Below are experts of layer 3 (counted from 0) of a mixture-of-experts language model. Rows are named gate (a neuron's input weights, with its number), up (a neuron's input weights, with its number), down (a neuron's output weights, with its number) and show model dimensions 0-223. Each number is 500 + 40 x the weight over its row's rms, rounded and kept within 0 to 999. Numbers have three digits each.
Before each expert's rows: a language model's description of what the expert responds to. This comes from a sample of Wikipedia text that the model never trained on.

# expert 13
Description: Digits and spaces in phone numbers, ISBNs, years and table cells, plus words like due, candidate, nominee, runner.
gate5:523487484509478543467473531529461438551476558504477515548471518451534479509480431477503402472523470471526461398454566494500525457515461423519468552460446516482456529455522475503513493530519537490404539507524490424546540420468547537524480459436524546515508522451540509523438464442522593511549452488583519491495485464572540495494578457556449486446500538548452502451508584436480496525581529532486502429477498482492544512544456524511525499471531385508422527475535455512470527549497499509490545608539492551523525480549509474567524517474513505501554477515532426476490462540484514510458521492492466517508481543529481484569448541489465461490495476537419472521549549515580559443520
up5:456491422532484449555526455547508533485480539553515509517519549511513530559519558469477596484437591485456480554504438573509491501518455555452550429511577438506535488531410488508527532527499450525570505531550512496484554540532517512454536531487462449456469521488487474474501473526538473425441537522478493510450549459453428510495435518444545532448540491438473521495528506551525534537415519466481486534527470549521467526455454499518494407491497601537515515434450511471473504509497580491511472451509552458515482521469474469408467511518499509462472533476472574482554513475477522461541511498570526433553405489520544547471475403524494493428492481479547502481496540426444460466500
down5:484530563499482446480522546498457562393453484494465530514526491448604484547467467544518530537455537472497535479513399467515518477527518535516466551487487547470456567485558442496474495483484556487542460484546544459525478537487471507490563595523433480448578490454509504531478518541560432505445519534457511497526456526533441546430512492504550565514454485497582452500508555507447490498475480488503508585486534529497473512487496487564459517529508544550546430554494587465510512487502463551539501540473561509438546525529609437516412531523616565483502501499499511464460417514498492543502509496527610530562467496528483451497511482513526485491507485534516486572533535482497444452521
gate6:440471464524468527475426465573482483419452464514423517461524563526494505523468566516502458547508465497500485559450481583462506524463459446481510495494571477427519437494508444498494493482440546514437454566597566481474466457490510510520417490537463437460530486484497401475480497459510460524576564471525495480549532489538519496519503470531432513467531539446475524494439493514494518540473515479466509508444498521505461481538493519472498529506524584486433495476517512470448455589520515537458511506563454465503451493504445542494516563541519488522530483500457466499462544462489529467565496498441530512445491483509520590442586531525460446453486390532568444505535563539535576513586
up6:388545402526510562507472452481431522452441458439462492488482521515420428530482536536501523579513549578498505464525505528517491562468495454531514478462486443489512510520470517493541458499431535520488485466572546515511483456513456510527451564453525451406538488494482459500478511498501495519490504465498501481536565443508512492536495457454404497453513429494483488578450557544594488516557487487470508537459536522522446468490486521459556535480507589531497500556490504470514511531487469610484483515503484428496475523400452471414513484453537478493473477513474514524525446583456503435519537486474496602550528503519552469533516480622484420490454500507475470526504526519545486494512
down6:465546438524492466504453489459446520504497541467595609494517511531535565518467503530506512508452611504461549493470553497488471493550480532453519476444496531499510525398457552545441492539484530503494499472505495489480524508507527500454447493469501488479485455516481559509444438447457546420535537502515472471466494542486532480474557511536499457465466478455561502593510412487535505524501472455466532533485469523526485479490554509540534548547539496590583568494494536510440466510522458502544523453525564513458527494554533516520501459432432488536524560496511514423509570473490549496476504500553570521390481490552541452511423430560547491529407463519511503461433507529493403462514
gate7:509404511489441559564523506483542535501494560559502550440498541493512529473504534514500496505476515461458459492512485494560413541474511505512517497471527449446553491489557540491457512487449495512549526477497513460443444438542492421463513531562456527551522402562484463440512516598591539546537510455506489516536482541523534483561510530560504519473362530555432478468464493447476509428537549514536559486508521410539513457510556451493491551534478541467518513512572473584504473494534440526518563492512525523454505464548507534504490483404514518546415522498551527455565567471554499549563543533487478447452493538468496477522587476482477444490487465527471493539483482505535498490501
up7:504564521463508434529476509537413540526577514490508519548567551494529493439490425408503465544497494535597563529518508544479552470491485477424470526476500479485523545484491451505456446482522424504510487492447510456571527555482520583529509512475588418526531491430516555506475539424475477529469527495547449474467527470442476528463396468522453507509525387448531521513480493525519452502500459488462513521521527575492497504457523535477498480476585466474522479500428506449531561508499487492482456569540519542530442536477412481477572538611428557480547491529491544480498486465481509494496475463571489522458546480509486499414448476562508530455504528491489518508494496523490524571453
down7:441480491591546553437638561495457496495491420483528488453514553560488446517474536525572527543516503528574464571508493493484430459517470490508485419474522487526596469526395458503472499512545499513500482566485544467454489478505530511555516551538453516490518562514423486500485481502473521547466448503491458462544475534499556443540473437492489517400513528467456490531476574526493491530495553428492498539483487536522467486480520469490572511525507490450518447493407522543458593520505443534456550532479503464452501498478475501470476550558490488488518527496490522478528520559524461431526561455547508524470468440503469504457532515552507528459451558434614511552541461555500475501523

# expert 30
Description: Sentence-initial prepositions and conjunctions after a full stop, such as In, On, As, After, During, However, When.
gate1:507468519516541525506445493568534530581473482526488539522481487491475503577520514530522474435478431510504502469460441600520530557567517567477504498525399484442527573505569517532567497513540434490434546467522462485503427517518485462514531518527488509493501525540456429483563471585455594450535451530449438491560512536536485486491536489502514524473519433451490436457511486534522459535504497483438490536516430462482445430501552596494463494492508489471508589482467549504481508513541499524550494503510527480434442494509506521542525530591476478475518595467520505568436494491387516468562520474558476482534457502495533484540501507521466478426540471486495468425517468502478532405474
up1:470456553591501499511529452502516513507568474538465455559468532503478528509495459504465442488510470421517440463550474524544537500505525518494449471495535506463411488450537525559574493573525539522522497475494563451502393556478388468471513539432524542552456462563487510430426508538417445570508500526502441571468507575537447523483480501517493550499503501511580468486507554513485465425471555488494527430570516545563509467498497514544472457545479489447501493470580437495507526475499476537508442492509526445514518428555448479525479521553518508559481563498488530451474568507430497448494386480486482467482484547557524524518538486469497486522530490442553529544522477547492547512504
down1:584459500451473494440493495455487537517469548497423479493564553516583523517468561516494492530491430466520491516495417543522448489528501450468506566437512558550456456481569572442444479460506513415536532488497539499425528480492514449488490515496485486467543540492494503521600398514507556479531464452515465503483479516537452459471551487505477569515482486524548514515519521533493549572540511480473442481500448455443450448532510494464483473580543462558533510534459425547449513461526552537506484518434493477413520529466542501535528470457464527486472483413479524514501559461470424476523505440468462485448404470524478551521507510538502460419540506556454507433477523603533506508485
gate2:453489498558512478417600532504452492474430515537480606500549546508503476467534500413505508481507562499553446466428461477509467475495497523456507440553438520457502479496508463491501442522529413568441502475502519540511455521492588545459525399505473541461433467504534471464495474463505426554534469529476564554518465524518520486501577585534509476482489495489553490531440525540597489440511500532472500540487474463461573508517483559502543486494536525470521533478410531509484435488495498493512538442466513510489444482525510570550420469532525509564463523510488493487542493553530530522500536493422538500515516502441446494539526468583479476461542545550487549596439443500548526557482
up2:424514444504478552516568513552477503468469480540487550454581503556535513466550548394515549513512566450541500476377516530505490428475501488516488520478461516559529481515510494490498475522496450574459537444466491480523410479453508518524554391508470501517472491491503508486473463487522449552468485510522500523552489510500514460495608523489496498433529560521568489567468515511510474505431487518511466552552496489533555518438527477476565505455536524565496550519466507513527454477477548588474526516467478517563495523477467580533487455490488571550391521565453473500506499510494504556517505436485539498525598487423502529521534419512479474447564549550529538542509455544536425528494
down2:468459549465494442466491580500484523506447584516504486492500379480509539487480472463538579473446493468469549514516590495468462555505529419481493529507457589502380522528486541490453470483493465493531475481458518524484509557513514538490450532484475508468476451546484588475501475541492473482540491528566467501466517531554460503539482476479575514534418566499529525493463422468525524515504542537474535479515581507459514534513478497482485477556493511516503535478530532558495559578537512590510448554535519509551416551458492454434419515524534478521457519504458481473478490486536393506466531494609520515497482508558435518471461542504549524446498521464501491500584416562461489451487
gate3:462501444482511530413505472544520498504468524562427535499528488515506479437547523481473564443449519521442471490462399454499441453447481500571513468466508453528475502487502488498562434480510511486435510523499506511488506496559486488575484422548474489549488499500523537471483545498545494554567522486453563486415478519518471470466532587487476534484517501516504485539537575486524472450532518543481514544564471435451475437496525566519508547464527453579517522534480463447435507481497458577496471464448487470452478462505492559436440547590538523515442518527540484497518517541594433501513472453487449471539467559411462530492481475544555575510523564521507524576561461466562575468501
up3:460539480496567509460506455535470439525501493561479588538508422468570501433525482496467525469450493458502429488529508409492476471449452499523490466491495475509521573421503479466504471479481508528501478534482504467545456485498407503536459483544500497509463500456506512523516514592542531580532478470528518530488464412509476519492527544481502539509533457496491478535576571519546486417529493557471488507518508398512435437476519539499503590514520482580476476533502532432514504526484565547461466539479533519444458505500538535457508529612538486526458508535529499475490503573571419487512550547485468506542495504438498563473467517500508498537549560555448507609560509559437601494507
down3:520540472501482454576528492554476520574456481495496503430485428574483500498497457489475580524532462495463485469506459445496448517477407497483551481480502545467473514476512443487517501550530504552435512556507500551439509503561449455449518454508522488598481511434501480498488529487546517517594553526488507524502533488514541461515497464451558449428511495501466413533442522426551486503479528542554408533454515463543544499546515500545557575484502518494548545550565513451514525576537515596496521564518481499483484536551533541506483493534493448584509472465488520485476442530532488530512564551528474480577426505443513520459612473482534462465486602484477539482473481538561491446528

# expert 6
Description: Symbols and units inside tables, lists and citations: em-dash placeholders, colons after Note, ordinal suffixes, km, %, See.
gate2:524567549462433514533494485548493487438471456485543507464511555538516578533529527471481482502530417446507527463493480551475517491528492553469495528413543527521499483484490483533509519508486521571510444488454442483505429504575458520498513472522519516546558545486500553538453506595426538557491512481508453486511563530543460524473475593513526499466542546528466495498475499406506522506491472562507470536545489368455496506569461539507487503453435488489415526487496568501497518483457408516405455468480492485472479522606522602558457563507480497496510472481522550461457487493456459472454523523524505394489446522498509497452438570534502557488590495544479537473528509491526499552479
up2:474478496482572553510528550476459535503503485485556574446490533429441512492480494486523489491476524662514508508429500494549512492451569449535548459454497476547510532543544499486471504505449507398474515502513542479444530515454524472470480477512451601399508477531509490497547528428534467543528474527499465462554511505413469453482412399518525426565484492465496556526530552551508429456521437520458500472537542502491455456497576477493548550458506560573500497485479467535534506494529518499593489544501510481507493445526431487526533416435526490478517467475490458486537502511480476486498478451485476501514521536472531545485510542495539553468538547485536550480460453562495529405554
down2:591472434603572472496471493485486557525495577495487531528495421444508550495436482530514548556469484505522553498511509542505549453471489496515443548472529533549483498530534467604448483547425491502517457531606457453510557505487483521490460480552453510511528456520598437515565494524554496588531437512548490515462503476533446514505537503519570511588457471516446483557499512479508556520478547466512449519452488521485513547582540481538531462534586510539470490472460514483585509535491517511570517487459491560512553527514437478506484559473542562500493491512405457481555546544546472465461517453530437512466560526544476506511531458495550565437568499491493495460531483517506501462494
gate3:458508436545548491470533536540511469458464468483493541482410496418522549485551509452523480497565491527527473476392404514512517486534446494543464491509472504478509447497454443476550544560521496578456522497609473494522527488550438469492564500517497423446488466485484473480487510505398508462520470514553494474524531491568581524505574526572495493480440531512516529487433535464457441514518545540478489510508463464414427429487482538484573498477524528459455528521452507488435495414460525468500492492522507528478523508502484493418526515576550540557526434407501546443541563475538480490482513464497556384484527555488445549478511471486547466498499461520484526530544519520474463492470
up3:496463570455520450562481427484496539521483521521482438502553519549478538496424541507467509489412537456468514434603579498498482449455499525463583495506561491531542595484497585471433426454472491449502529490464493505449510489439525518528473499511522558552450524506534568527486454517570442541492530496466507527469508492549478489523437434465508468533585457446450538513541502530531531456504485513510489583457547506552575565504541456480486514513475506509479462445523482514513484611505508517536478477520507505530476540480468560520481483429506457507402542565495482522484465530512465519540472605487465571546532511483570464552511537497505508521438510451480416522533504505547541527449
down3:546529542482484523457574508551491483486442596526552449551484530534508404496502552478531562484451421524448505462543440573533481491512525558443490483495478519493497510407501513561502508507499538508505497513543442485498427554528467488456467520432482495525445443537471482523486469443527498547473562478517529531405593466460538507505464498476521507472504414493516490487504515427500467438533526500497446538488510495514470522612514536528436491476492500489469499501516478513381488523507480514513547492528546489519458530495417408597416466521552502551572547567564462480470469504487475562507535458539503531523449395480514531544451513447467448505474528481513512494557487464477441513508
gate4:517517535472475506459486520501469475490491478521522495474486512565443491467481417479576522444600481485514453509540405526502491441438498527501533501447552538510489552448525445473477514551537555474500521500489489468494504566475494455501508384509513467524525459464454523519469417492473485444503501476528528492491558528479513530453480479547534505460512572582489483595462538459487446468513532478538462509508513438497505567524512460521458545516453483524518499557493538579594560417375522507577421519569552456516603509499580448522491461480485513505465450482548445487447584570533481533510551489520471436501481546492504526497479478451497477490532503484535514464533490504505530600544
up4:566526526518440510463506527538516474455515491551550491477542549466501427463493458443567502499587474476511476477466419564512517487456432551460498490413598505538499491494501505457542513486536541466543529492486519434458480519490438505501528492519481458533480475512513495557526441524447499470522506545480580465486467495543511543490502509549451552496583545510525549533468525472464418498478498486540522552479506534468519527535491505484472573486425476426536509527537488601591492451390500500575435455493586493485566563506498423546511515554575508520446446529496467517501587483534493524527509436490542548453534502521456537566451553454517532478582495487559528499466455510490483553512
down4:519505498475426492466486476510424459571508499463592492503468483426572493561493530468478507550445516487471460502468460534539460455521442494461536562428453525486468483433496474440447566497527512517476462422607508479507528524464500487512534488506470486531515497483532513529403449409614533524495503492448541513482572497490494482510478486554461507448597498526518489485548607531505488558532468501563553566507543537519453469529466429431491491434521562450440465530483519496461504491465521511474518546463519497452459528422488509491491488537490450437464537547545547501444521510553503515492526481487564585550495541441461510514417509526515497463479483557464451491493494466582479497553

# expert 55
Description: Conjunctions and relative pronouns opening clauses, such as that, which, who, when, while, where, there, However.
gate0:483495511456470451441490499503470436526457494529552545524548537513537572501590433458491563514477529562445483414515525484515510556428504516519536498497471493516475527510502514527500428481541569452486604484530562445518498426487448513497470477550437480495530521494574526468508469513495464508487474535492521437449539515460511537482504476502471450545524477514472450449505459512577498487522413491506508485589457559449556542486489481490591471486500524466420529496459480529514456508485446475491521497522470500488440468543518536597434542572549517535479520533560573494508468406475446527521503552571566476469455538496497466446562470539441486574576425577509483508483510460545501548489
up0:513536521489469466502493497550510516466523505547412523470425457511541488479524523538531492512541496558518544544501554603510573531542511428500501502490558508471516524548483454485436520447442513483557471500502576457463500531471552459498548474431508516529477527470513482520496437484423457475577481553554468568451499478512522531548491563596502519415559514446481462449505472520467444500387490470538529505465501480531479463526516505474507545496509492426549546513490496552512508486420498445490492451532464519515493562539507474500467520554509503475548449561424405455480460534518448495498521483428494436514585480534545424492486532514610456413491556432495452506457533529509482471528
down0:482551528508487463433600394519446511438494533552434492445399485492470522527488505535507496501506479452458506513469497523623512484487468456516453476489509427527544443537510489422550531503519480525538526513471533551513473500443455463450528520447500524510480425489498552472572539485477517478482488494418515510484498505518446502495502538418542499474508564508482480465531494506501432527469559462487528538546418464470511509539492510478535477573483545515438478553581480511495502429554492507483474513514439473551531520541524525504522502495449488509534474492525519508408448507554454576418390483464427486476517515498588482500556530487639480517517533469462527518459565456495471484539
gate1:514517445489515457491495550465427580492511453498480453502503471465539481534520537499569489488527514493519519526426502500480562515537386503482527484511536499509478429499490485451378596585497537426484527526451491503441501536471462514487523473472448503389483539470535455560517623479455521564531480539525440515503488472476487482526536489455520493435520524429504476512535535498408501473618494522440481495535463499498572476455435490478511567454468469488487521440544498482577464508571482518513486505492546511470479527529413509506480531507531506478542529481464516506467568472504530573453499510493462508452568459504470489493563576495509447432557483529470525432583462526523480502503
up1:490420523525501518507549533502537413548534494497531475477622536504503460483504517435444556512536455475505497515554502550518454501477524548477524467550498557460501498501516533527576449413567521519546483492495516485558562411491497508485493542452513475539479452541480555518533416487529521439504507536417536505492436501550577531503474481532485519525464452589468540451523431413534484505449502521535528542468484481501426514529526541517489495584507502543525526532514504510444575562481514526578553533496452524425442505486634482548554513473495524540481488528512507508488475493502499441563490482573530519497413510532510508503476479527545502537492530548437433543480524427454565523542
down1:515442518562498536437434497485463491503513523520556483578461450378504514583472511476520525530467483528537459514532450504555500469451553483469495523507482572459537477554538431537509446518488539446481419406533475488573500471515440531538494444518561513506546475539415529493495466544521544515478487502460488448485448486499518466482537466538496490505548501537537533586526513496528483563476519447466426499514505585510515522502412577514470531522529384511471479597530511453481520461496449503436495501514467517577479468505503536549499567507595571444489449523528570515513530503471472445470516436530604525530477505510496484545539516577507466479460514495506500462470527446492514504548
gate2:501520540497501484490464519491523498456448469470420428482529476500488467493541501529487507511520484463491590538560540452461520507502515502506477502485499507564499555481470411517470472565513490498454419458529480535511565442559535472433513483514521495484467484499437525517504537434491543432553498503504555522499575538456513599582469363540481489522501430469478508519495484537479533510482451479511447477509503519486475523494501407494560545478443520507450509436463499519536469528456612490546551462413491522417517559513476553551538591488460439585554480449526468485558499431535511533547575483433521493491466432475441545518516493480531439536448505541486504473474493526452530446502
up2:564504501486419498499497563493517539426467490489489466499471460548573487480521483592526518499441426474482499495494527493495519490550395486457535519533464488504447547465469498491511558540448515539501461443513486471524575508554488551516449592478541525602542442521564484554566515496510517458504410510539460520536497525467537488494455525475485429439519476417535468525479446466524505502611477500500519468530537503492504504499461506569479437496543487513470442515447551480509496542563495406517580533518500522510526440508514490511464559485408481497494492493472484565523445455455529514522531508574544471504575480463516499485481545445487454484492361407501525492482463565497502503550
down2:540469496510509484460605450449491470466491462505568515521438574451543552486501484542468443534448515507500501517475445480518529554465538495460473550523551513613542482435465413496544564528532535491499530509514548494530518506469455415560403487451573496485546524482529556441471487450489445479513471469509508557489482532493496452481460483549513505499497536515528528506555547508507458504558473552461492422597475542520506511513552548452560476505534511439466517540417502430526458555523463442467489572483490520510484468584507495504579475462608507467427460473545487510530531523566511426499462504532492502488573498468555476535498505538545520493515574506504462523487555576436513505524

# expert 29
Description: The preposition of after quantity or part nouns (each of, revival of, one of), plus such, known, same, and date spaces.
gate1:472530460530472491541551568554530510510606477581466482485524446475538492508583488564565423509507489510507566517430466536532537495430490527490500569405580507511509450556519508511533520511529472446517463576498465546509546502447546492480530491487489512454497560435483425476493496564540461596493493518516455488433536537481486484491503532565488547537544465454469437594484526529530517480555501468478582566488580462453501543460473457501479469435472437521545530565567483531484467457534499471460495489526500542523559518543486455551434501505526452475467483476514492404424499490482495502457473471496417466499471486500508488416516516522554545521489580546427520524520487522537499511493
up1:476409529453564471478483495458522513499462486463520499523540513532491505463469506522489533486579528516554482499470516532500467545538475472482509491445530522572509553456509496501530472514441498513510496388445527478481489562490446556518494537561555492568434473493481475477476465485452464506532505457495527534583515489517527504525600472451576451557460464525597518458499565452446478557482488497485534476571489515485552434530593553426478437519514547516475519459491485483495506520428516525518456495435485465405509573510548491513501547448506531610453483539486433533516559481519512518582460522476557508414502526547478545537487502483516468506559429470522547425504463434520571555513
down1:546489504471466507497505536506461527477452512444527520526539478483514487515500489528480475507533515548471542506548556480455454497457537555451540467593491454580470503517547520498528487520444422503514542421427515407500553494499491502538529560482470482488519396594431473545467546457498556500561545506515469427522551517563477526473552493415463510435479485463423495644479510458436510474455530533473491511487477481465493548481483522511487529497494533582470472521476488520499517476571585529495534567526526456535437491434489507445465441447535498503491528548425507485528453483500534531462415524480513560523562505504503550456487509482481554571446432447571473458495491497488552459470
gate2:521455466455562496470472516524475539431495510439462545415520453539522523531517490509558472550518510448492460435489508491557498495440466480493588466480581483511522481489498535474570506484504516481507538455497599501485532564494525504481478487544437474482469449507462513520515509451551568417523529548562519503539522568476531589595524473464531496506516601497464549438399552510489393468508486492472546559536506462456484481602452513468555536546511532517477553603474472519514463466548449483512489477497549497490513476449536501539533469471499498499488493511542515502421578467490546481407533502480450477449461452476472553513462475477504577499472522516411564446495503492543524500496
up2:468546492533469525483523484495504439525489548556581505575429456532461527517486481429471484511471478530570519536550482505508477500553580566474479523512457491509491558434464510530464488535524433571504463506563494502438523448478494467530509502463535469476567559454564527493554487483501459489436472453490481526472544478473463442464483503521544475502459460520536451556560482494587530479555494490497483466491434559532433484464572463505503443481474539580470428478471547543522528512429482448497553521524491530540457516471485501503557490544479549495487523547526458475595401510542526536540518528476549515540535539426532488445500493513492427506528520521559459571514453486343532504566
down2:521485595554509510507552491499513441499518547454500509460474514525539560559498560478470457483530522517464460484513495512529458461520478360510523465470543531519520480567494496540542506500534488534508493553448494524422496455531566475505553538501553447528446555512497459419580500518498520533447538490465453499587550545483508426517527471463477477510574532468540476530473506482458487520464481556550458487508526509521482503510461501532573446548480494520493482606519542550500482480456516460522447435521559521470558544394517479468575534448462458517570479440560492478531491476456411576553525508501509543483464452538455538478459513482517526508471601451574520524499515576446437480513
gate3:426445442541532375425482529560557575517552457513487546515495509479546498494526538551517465479510483474525509504465541531416512563446489501457523430497438476523447453475481488507553463556489483496469463539537518581462480519520519516537564475521481464459485495544433481520535454532450508500536483516584579507569520476533419516512466464508516493504482499506496530534551476435551490527463506524452501546470520516485516506520525596489561481481574479449489518465558450424487460491522541487515531423490447519517443472473454453485451508533575451441503415484594522523528528481450424474490481498462504489464443474512449472542477449492475525437439516464592483468474557569526538505547
up3:511563590455514477518505444501538443515500568528501506507478533505446535458502546520518551587430464485504538552501492460476538462526545514436574515395509471458540509556428488493543470513527545511440454491453523522531495502460496497558468579422453542525541436464608501483481505548514483513504447503448485440438540509438527470515519598477539420547502521472459479573489551486528488508568439475424512537573532485472497473544488492528475491523485497582534451500499505521571464525488453426457548497520567491517523574513491553552453521506495467476560487541506543502466505453576475494454507524467505490524467502437522483407514513524496516510451477452552472494458456566428515540470
down3:504507547420426514541559532466494539485418522528416372478482527440534425547511521503508480442456501525482520525438512532565491535474461506477515549506466494462477432479478542538473541448523513551481431535495496481502517497506580542545496529452563450498478517524517539457539509475502503452466435481458465484507486485532526536490523463496469484506443486504535582495496491398446555529483490499509464550509469511510438504508496443509553528543505476542469414474432455494550496420548483483496452572481524526435537480489539475548435479549449498414456495573560514554532477485563524463451478542562518533504531577472494499516498453543519525541478540458463481516479516442381461423526

# expert 34
Description: Single letters or short consonant clusters early inside words or names, as in dec-l-aration, re-f-lects, gl-owing.
gate1:448495440516486485447526514518469436545481441538462559611563404478435527485555501470523551511527524579481580501502476506512479495546479537608573548471510467496490501522481491504489516525544450611433510560493476492532523483534533424414517477444494460449521567483536496507502516502463557515491582464503500469521472523428474494489502564540559475499462448519521548552481457584525492488538488492494520504515409485528537459425611418472477551530521484484539505552541493494497508508498538523443493491528467480472436488518475462536487493530481513513537522447556471474488485497501506490538608513516546529521551505412515513516469531574428472468531482506545532445468586487469515521495
up1:609570524468558517505428539471555472517482539455484502424442598481588461505528480498494448518488495422503455510449571492510539513532465437398467459530429536463482490455583529498495537468466489373479521435516510454425431467524442520478477545473517525497490512441454489482536513551484475436528491524517490534447531470513531524494481481484465563501510505437523516449545534520472538518500563504558498437484502512484460490551437567533505441507548530506423516484510508560503535515466517467518500442502534518488478567565508533402467508484495480485494471530516444511500558493467524473507365465523502487493482460472429542480592486472543518501530555493473478423471488488511496501497
down1:507449535472495607475473470445535481502395491453476472499501462517522552454546533486506511487518536455469471480499540417429513477500492486542512477430513463491455569518509514505522530510526506520520489449526428441488543544445507549445520502495526441471506532569551550472478479548584482523492503462562490481474539536440533463514470516528464503557533550433530500489572489578476486495555497485508497429516481423569569481486538560510472465485491500494477447485483539503494517491456533458477542526516527455487498521546519558517428485518508447469526472509607450543508568451487509510528533597606436526483527455534441448522542511417596477526391541456474476441479507514563478479520
gate2:489422492497532491420464538496459460453528550536437482461440493542507504476459481471445439493532481473513576454528505493404539445490470540543506550494503466471614522461512565474488443512530510505530468518494444527444532459434485552498521485509529531537426535454538573464522591535460598508536546480544486532474441477529517506498505519436493529507450558516552458486477556494491489430463550583484496559419478551513548538441516442453469523434455466491497503483521569493441495507527546484402521562539439535453431558516531461470557451484502496472471536473461454532460494514489566586480496521502508421493553471518467514514485526500536503527474521462553473444560498510495530541508
up2:505603499448474494543513495546519501549484482515566509446598520546500492557568544521487477547478480544498462530551457481514493526589520476481470471509444474487401425503428479506444544480550537538470529510494590507551459548522494470548490479543450498471513452555443460560511449432406460479476478539500477474462530472436484460442544470558513447491505490493441528436524510525452464537483486447536483412502513473537492498501463560569525524490509500479514494520515465501580432498452505570542506468519519535543620469544432542473547570506456529498503461480523452467502541486518471448491483513483491548521419489473529434497561476550495523473476574528550486473457471548494505412470
down2:586524484519477520573457427537551595464508543497493495509513519518506504438461515524502424438484455452492484525589496471526450469541491526509522436481443467491443507508533519532449505486469426482522499452501519492512497501505491467459500494448454545482548395459556465460528443436506483543479469500573517533535486551512457508544493542573504482529474432452524547537551475512479450503533560475591593524556430474429412546502593492567467541503499591487521534498491500517478487527506533463493499546523504559490391532549484482511462517512480485397490547485495523467516434480473464508436522537554459562486461491495450480517546461561522528492523503490510508484444421531421514528487
gate3:453426457551504500470483526510480487502495492551477547494538515534452496511506522461574540484495477403524538480493485507439552463524526523585520498502509468485492458495512540420501470529553543457513497521514481464487475488431478458465399514524552433482552500536515435550499515512465532505458514493558505531571512503527477628535521484588568483477519539513525476582455483413504479562519487521521508513462493508560502460514522510495496491475479448455539617520442526527568505559474450474484600463537414487478545484483535506463496513459491487455448542501540469501497585514511543586479551479516427493469505569469517516499441477589431412507479473526489548523544468533402494472489
up3:553547537448467517542493464517503553507483545477491485506474495511524471531481471521465448536514494539485440494486523558508440512499441471445507536482472515540542527515455452577494502477457462537502487496483517569485531492571529534528528540501481572562461472516462580397488490499513457513495483499427516502419495523512539381479506495401408495483490498449467532435557513572459545437489518499450489486515517512481509547475492517492549481531533526541484406474576463513420501450533540523513408512482550472539405536506462494543504508538505479584579497524508526461473453504495471446502444512464544511525450427514472473520553504371588581484528514474522512525468478467591493524489
down3:545514466504476523525517462494494593452496521528490517555531526465558514506480482419476478459509529503469539485563518523494457502524469473518578622523493486449530464471522466457502513538456518515458497568503458513547516442446531599572456483518467523573456531452489519503498514430491414497510481451556457534448415569469560515466473499460491597502469490486500472525499484565471484528548519529480575540508463494537515567502509439508488524483484504534469491497513506464433608534471519484468484556529559545492534467527474514445528547504463458553441466484518523476473414477431503422548480525552465498524521509593503563430459519445503576489445466550416492496496534476505429550467